Below are experts of layer 3 (counted from 0) of a mixture-of-experts language model. Rows are named gate (a neuron's input weights, with its number), up (a neuron's input weights, with its number) and show model dimensions 200-239. Each number is 200 + 20 x the weight over its row's rms, rounded and kept within 0 to 999.
Before each expert's rows: a language model's description of what the expert responds to. This comes from a sample of Wikipedia text that the model never trained on.

# expert 18
Fragments like ame, me, est, way inside words such as Name, Cameroon, Home, plus function words to, the, that, as.
gate0,203,210,197,217,191,182,208,187,168,173,182,212,198,236,204,167,192,165,163,198,213,196,178,171,217,210,210,178,193,200,175,210,161,189,203,227,188,184,199,219
up0,189,188,168,233,183,206,244,173,164,183,213,194,193,177,212,214,189,193,178,205,218,189,201,180,195,221,216,197,214,230,158,230,150,196,185,219,170,161,198,219
gate1,223,242,217,209,154,202,209,210,213,175,204,199,170,233,211,173,229,193,173,174,207,193,211,188,161,212,217,202,245,246,217,226,183,164,205,207,188,211,227,179
up1,186,202,219,178,192,188,168,207,225,204,215,175,182,184,235,223,197,157,253,202,162,210,186,220,212,184,197,212,204,174,210,190,214,180,206,193,222,220,186,210
gate2,184,180,189,225,221,192,203,179,187,181,180,206,190,197,193,214,193,189,223,258,205,206,206,227,200,235,190,243,195,183,198,191,180,210,200,167,167,180,211,203
up2,190,200,240,184,184,177,209,190,177,234,210,180,184,206,191,183,200,181,210,191,198,186,185,224,203,185,201,207,220,216,151,206,229,168,246,192,219,229,188,252
gate3,226,216,172,172,218,176,223,178,190,167,159,196,218,220,201,189,250,196,179,205,219,172,225,214,183,216,191,204,199,201,193,235,176,198,244,207,205,190,201,230
up3,179,226,194,184,180,164,193,179,201,181,207,208,194,181,160,223,214,190,208,195,233,209,189,213,182,237,203,194,207,189,192,229,164,188,168,228,218,180,199,213
gate4,205,230,175,214,220,176,215,186,175,187,199,199,192,238,206,231,247,209,208,216,208,163,209,213,204,182,191,165,204,219,181,195,205,218,205,216,191,180,196,182
up4,229,193,203,201,205,197,220,141,217,186,225,176,197,165,213,184,187,176,196,200,219,208,196,197,200,199,241,220,195,228,183,189,202,214,199,213,207,235,214,260
gate5,204,222,213,159,220,210,208,202,229,204,230,169,190,209,193,190,222,172,190,211,243,217,199,188,198,179,211,166,215,209,199,193,220,178,220,188,171,196,179,161
up5,190,209,181,217,238,207,218,166,191,185,196,178,198,219,201,214,194,193,190,217,230,195,166,162,198,210,218,194,205,254,221,206,217,188,202,216,180,206,209,188
gate6,181,186,187,201,192,189,181,214,184,185,182,206,201,214,195,205,212,220,177,200,206,197,234,216,208,217,164,168,219,170,224,224,210,190,191,188,202,209,201,170
up6,201,188,186,225,161,225,170,229,191,179,198,211,210,160,206,212,215,228,184,229,213,202,200,225,203,251,189,229,182,198,205,227,217,200,180,174,217,201,191,174
gate7,176,218,218,200,189,187,195,203,164,170,163,194,188,181,242,181,185,192,188,212,199,193,201,235,191,172,201,167,197,223,235,203,214,189,208,176,161,200,170,196
up7,222,178,182,161,223,166,191,201,201,192,183,224,213,208,216,198,185,183,205,223,203,225,224,209,203,216,224,150,221,202,220,241,193,179,227,177,154,210,194,209
gate8,232,218,211,182,208,196,199,197,181,187,216,190,192,219,189,231,185,195,195,207,198,163,181,228,212,229,203,196,192,197,172,200,248,177,194,157,206,199,214,217
up8,188,214,213,186,207,188,196,168,205,192,215,219,226,197,155,223,233,175,205,208,211,225,220,230,215,209,205,205,201,224,175,191,204,203,186,204,223,193,215,173
gate9,205,179,208,195,213,173,211,191,198,169,217,217,223,188,192,199,170,179,232,235,224,183,233,206,214,190,199,170,222,174,202,238,210,192,197,200,208,208,186,194
up9,208,204,243,179,210,150,195,208,168,170,169,185,196,193,200,206,185,183,206,216,197,214,200,196,199,200,184,181,182,209,152,230,203,170,209,224,209,225,204,165
gate10,263,212,195,190,195,224,182,208,154,167,202,193,209,215,240,176,192,211,162,215,188,163,196,210,181,167,150,210,198,224,233,221,187,203,197,194,179,184,196,195
up10,213,196,191,224,171,210,203,174,214,182,218,196,213,211,204,216,172,199,220,177,228,186,189,192,228,227,175,221,200,194,180,160,216,173,175,217,225,239,183,221
gate11,231,205,169,217,219,156,207,213,167,195,189,217,231,204,179,146,227,235,211,209,226,206,176,209,192,201,196,186,184,205,205,209,199,199,212,183,174,169,205,233
up11,198,187,203,215,192,137,233,195,185,184,215,189,204,225,211,173,215,196,202,228,179,193,198,199,207,234,204,246,198,214,194,170,178,207,211,210,202,213,209,231
gate12,208,175,175,182,184,210,218,218,170,216,212,200,228,184,188,180,186,198,191,220,192,187,226,219,190,197,197,194,187,167,198,217,206,219,204,163,184,193,184,178
up12,185,175,231,173,195,181,219,213,202,222,226,200,204,238,194,202,246,162,203,221,215,209,229,201,204,206,194,196,178,178,186,184,206,191,208,169,195,201,220,204

# expert 17
Function words the, of, in, by, with, for, especially of after titles such as Member of, Chief of, Counties of.
gate0,194,249,234,221,205,173,188,226,171,228,185,180,241,188,198,199,188,235,188,205,196,211,195,200,185,208,225,188,188,216,202,189,208,203,170,228,202,220,227,225
up0,224,179,193,196,207,202,247,223,175,210,205,253,166,245,198,213,197,167,208,213,226,181,212,207,216,208,207,204,215,189,210,194,230,179,187,202,181,195,179,178
gate1,193,177,210,196,188,184,195,223,196,190,210,218,205,174,237,178,202,218,202,159,216,224,185,185,190,195,228,222,176,223,157,168,185,166,218,233,219,207,223,271
up1,176,189,216,155,179,190,183,202,183,224,163,198,195,174,236,203,198,229,198,173,218,225,195,171,198,197,219,229,157,227,184,185,185,170,177,211,194,205,197,214
gate2,202,214,204,203,213,206,194,232,209,197,182,191,195,224,227,204,205,184,184,183,153,209,231,214,213,150,216,229,185,162,213,192,157,203,216,200,202,236,211,194
up2,184,179,191,175,233,204,203,209,229,174,194,193,218,228,202,192,184,170,204,181,192,221,188,186,175,184,173,210,230,174,173,167,167,226,202,190,235,188,211,171
gate3,206,204,200,206,183,218,183,205,186,199,210,160,207,211,212,189,232,205,177,178,211,213,214,211,183,208,183,186,193,199,209,202,178,180,172,189,227,224,189,239
up3,188,193,194,204,231,191,244,202,197,228,216,204,220,200,195,183,194,192,222,219,199,199,200,204,218,217,216,213,214,206,188,200,206,197,226,213,181,189,208,176
gate4,186,203,212,217,188,200,211,183,165,201,171,223,167,167,227,219,206,209,189,202,185,184,170,179,186,212,203,213,161,210,205,185,196,221,171,167,193,196,216,225
up4,187,205,208,219,181,233,228,197,181,163,170,214,234,212,210,227,217,182,211,174,186,204,231,221,201,196,201,178,151,195,191,172,184,187,214,187,205,245,204,215
gate5,242,197,224,198,190,205,229,184,214,212,134,200,204,215,167,208,223,168,161,215,209,202,159,170,205,204,193,217,197,175,179,221,193,219,228,226,195,185,205,172
up5,180,194,189,157,206,211,189,187,206,204,217,203,186,188,204,183,194,207,216,167,203,191,250,200,216,192,221,190,174,212,222,210,194,205,173,195,159,176,183,183
gate6,179,230,212,198,209,225,209,198,194,169,194,217,199,209,219,190,164,196,184,215,227,211,179,180,235,229,206,216,209,184,208,214,171,198,207,189,170,189,175,200
up6,192,190,206,203,212,200,192,230,199,203,231,179,180,201,190,214,182,197,226,190,190,213,195,198,180,181,160,187,201,246,185,167,211,187,224,226,214,199,230,161
gate7,184,166,235,236,180,196,174,206,201,221,209,164,212,189,198,196,227,212,205,228,212,213,192,209,158,195,192,162,170,174,196,199,233,202,195,189,220,202,216,217
up7,170,173,221,194,200,175,191,186,215,244,217,176,193,174,227,217,224,206,191,193,215,201,166,229,203,204,208,169,187,201,210,184,220,194,186,169,230,231,195,230
gate8,197,223,200,228,235,193,199,198,208,188,177,219,208,195,200,176,189,210,185,227,183,185,194,211,224,176,246,212,154,192,214,235,197,202,221,172,195,180,265,171
up8,230,223,208,174,168,215,221,210,161,186,187,217,214,219,163,212,205,222,181,189,211,187,220,186,205,162,203,229,187,176,201,187,207,204,188,206,198,172,225,177
gate9,216,213,183,188,206,197,173,177,169,176,151,214,213,181,191,195,181,191,224,163,192,176,225,188,195,185,209,215,180,195,206,189,177,221,221,186,193,192,190,192
up9,191,206,204,189,158,184,233,224,228,225,259,246,179,202,185,192,192,203,184,198,207,225,211,192,225,227,208,222,249,206,202,207,205,194,201,215,220,188,187,225
gate10,207,164,208,200,177,209,204,221,184,177,187,186,208,229,192,205,231,178,180,191,224,191,160,264,210,199,193,165,209,220,194,195,247,183,189,172,221,188,173,216
up10,196,174,201,207,211,201,216,190,165,181,183,195,203,217,190,223,209,212,174,187,223,243,185,196,190,193,205,207,183,218,212,178,213,198,203,204,225,203,213,192
gate11,220,189,171,207,190,193,153,229,218,185,226,151,169,155,177,168,238,169,208,210,193,155,181,208,204,189,222,203,196,188,181,242,180,212,166,208,193,198,243,187
up11,217,189,239,172,188,198,235,180,199,196,176,200,168,202,174,222,198,203,219,227,200,228,188,211,217,192,167,235,204,213,207,212,234,223,226,188,219,164,158,217
gate12,179,196,205,173,211,187,167,188,231,211,212,235,208,170,208,176,184,209,224,205,199,210,155,203,183,219,196,227,185,203,225,225,195,168,220,175,198,222,204,197
up12,171,202,194,192,188,199,180,159,208,234,240,248,217,189,201,178,170,210,212,194,183,193,218,200,209,212,232,261,164,224,199,225,184,211,192,175,205,181,181,234

# expert 14
Mostly the, of, by, on, for and table pipes after prepositions or cells, plus some mid-name pieces like Fá-ti-ma, Dra-ma.
gate0,193,242,189,197,171,203,224,235,234,143,233,185,174,189,205,229,202,191,223,243,177,218,190,200,202,195,206,198,191,225,199,197,188,205,185,156,180,182,208,215
up0,170,213,211,213,177,205,207,202,196,223,180,214,176,231,165,188,171,216,189,208,222,227,227,196,217,206,191,227,219,228,194,215,193,202,154,200,208,197,217,195
gate1,187,189,189,219,228,206,150,188,211,195,176,181,203,203,194,256,229,244,194,186,225,194,187,207,220,216,209,207,160,234,200,211,188,214,192,192,161,174,182,206
up1,154,235,187,224,181,198,196,209,211,184,192,198,221,201,214,200,211,196,197,207,185,179,218,210,186,208,200,171,210,203,186,220,224,221,163,184,180,214,199,148
gate2,202,192,230,185,171,170,212,203,188,209,232,167,200,191,220,177,207,188,214,210,202,199,208,204,217,223,214,222,170,194,199,188,210,163,225,156,168,155,198,235
up2,227,209,194,248,199,218,220,203,223,187,237,174,210,224,184,194,193,225,206,209,201,192,206,175,218,224,209,182,219,213,194,191,212,202,189,202,219,219,152,190
gate3,179,199,205,223,207,246,210,208,181,180,208,196,220,223,186,204,211,229,194,215,235,186,189,223,193,205,190,183,196,258,213,207,205,229,154,190,234,171,164,179
up3,165,184,196,206,201,198,192,225,178,203,214,209,158,202,234,222,194,180,192,187,192,200,251,190,168,215,230,204,193,225,190,214,187,205,231,203,231,179,221,222
gate4,204,187,179,194,201,205,193,220,222,170,186,202,194,170,181,199,203,202,184,226,200,192,188,229,209,190,202,174,210,195,176,208,225,220,236,186,205,192,203,173
up4,203,178,202,222,216,241,216,163,206,214,233,234,200,222,168,179,175,198,234,194,203,216,199,167,219,199,227,257,201,212,217,232,196,156,227,176,186,231,220,184
gate5,203,230,174,161,216,198,205,218,194,199,203,204,205,212,189,226,197,185,192,199,169,201,225,222,210,233,232,217,205,200,158,200,219,172,196,187,176,215,180,183
up5,201,218,208,236,224,208,185,193,212,227,172,204,190,218,179,185,224,211,197,214,200,231,194,218,180,177,212,182,168,199,200,225,214,207,196,209,209,192,205,190
gate6,213,170,186,189,185,211,234,197,192,196,192,210,213,227,198,184,212,221,196,205,206,198,209,192,198,199,212,178,175,240,193,196,178,205,185,174,197,185,191,196
up6,220,210,208,224,190,183,221,217,222,208,194,201,209,174,212,206,206,212,205,193,181,202,174,192,178,207,198,205,195,183,217,188,200,219,222,186,157,187,203,176
gate7,220,209,244,204,211,215,202,199,173,245,186,209,168,195,178,209,185,234,200,207,216,198,192,232,199,196,216,152,179,176,181,185,186,189,214,197,162,203,157,190
up7,184,190,180,205,220,184,183,218,210,188,195,164,204,192,232,243,196,186,219,230,225,171,212,194,158,184,224,234,222,196,195,177,183,196,228,186,201,204,261,216
gate8,177,230,191,230,210,188,210,256,206,212,191,201,184,205,209,200,182,226,234,205,197,179,222,222,207,166,202,182,198,176,165,201,197,159,178,156,168,197,214,191
up8,195,189,212,183,197,168,204,211,197,176,191,200,203,200,179,188,238,156,211,210,205,224,192,199,213,186,189,177,229,201,184,204,171,213,163,180,226,200,207,144
gate9,156,218,207,223,178,213,257,195,185,185,184,191,213,207,169,189,207,195,187,242,252,203,205,216,194,216,180,144,219,189,175,190,230,192,153,213,176,193,214,223
up9,168,202,196,196,175,241,193,164,216,217,195,182,160,178,173,220,192,212,207,225,201,213,198,222,180,205,242,182,206,232,175,198,197,211,193,189,182,200,203,234
gate10,231,174,179,219,200,152,189,220,229,198,205,188,192,240,198,168,202,192,202,180,183,163,186,189,207,184,225,186,230,176,201,182,204,195,187,201,195,210,200,230
up10,207,216,207,174,188,199,179,206,183,209,232,170,227,218,203,239,217,196,190,206,194,170,208,171,195,183,187,175,163,189,203,209,164,209,209,191,179,233,169,203
gate11,202,205,174,211,201,200,190,241,196,228,189,236,196,237,180,180,201,186,232,170,219,231,197,217,236,211,179,193,200,192,180,214,223,180,196,148,189,220,164,191
up11,225,186,229,207,204,188,214,195,179,194,207,189,168,147,195,146,181,203,208,214,187,220,168,187,184,180,237,163,190,218,231,221,192,200,216,213,222,182,194,172
gate12,216,225,191,202,185,215,219,217,170,230,218,201,214,211,176,165,224,210,224,217,188,206,201,250,175,203,212,215,208,207,181,219,180,220,180,177,193,247,190,190
up12,190,218,197,216,207,192,185,236,236,200,175,191,209,187,192,224,190,194,185,205,166,188,211,221,186,191,211,204,199,206,234,210,176,230,205,197,182,193,161,250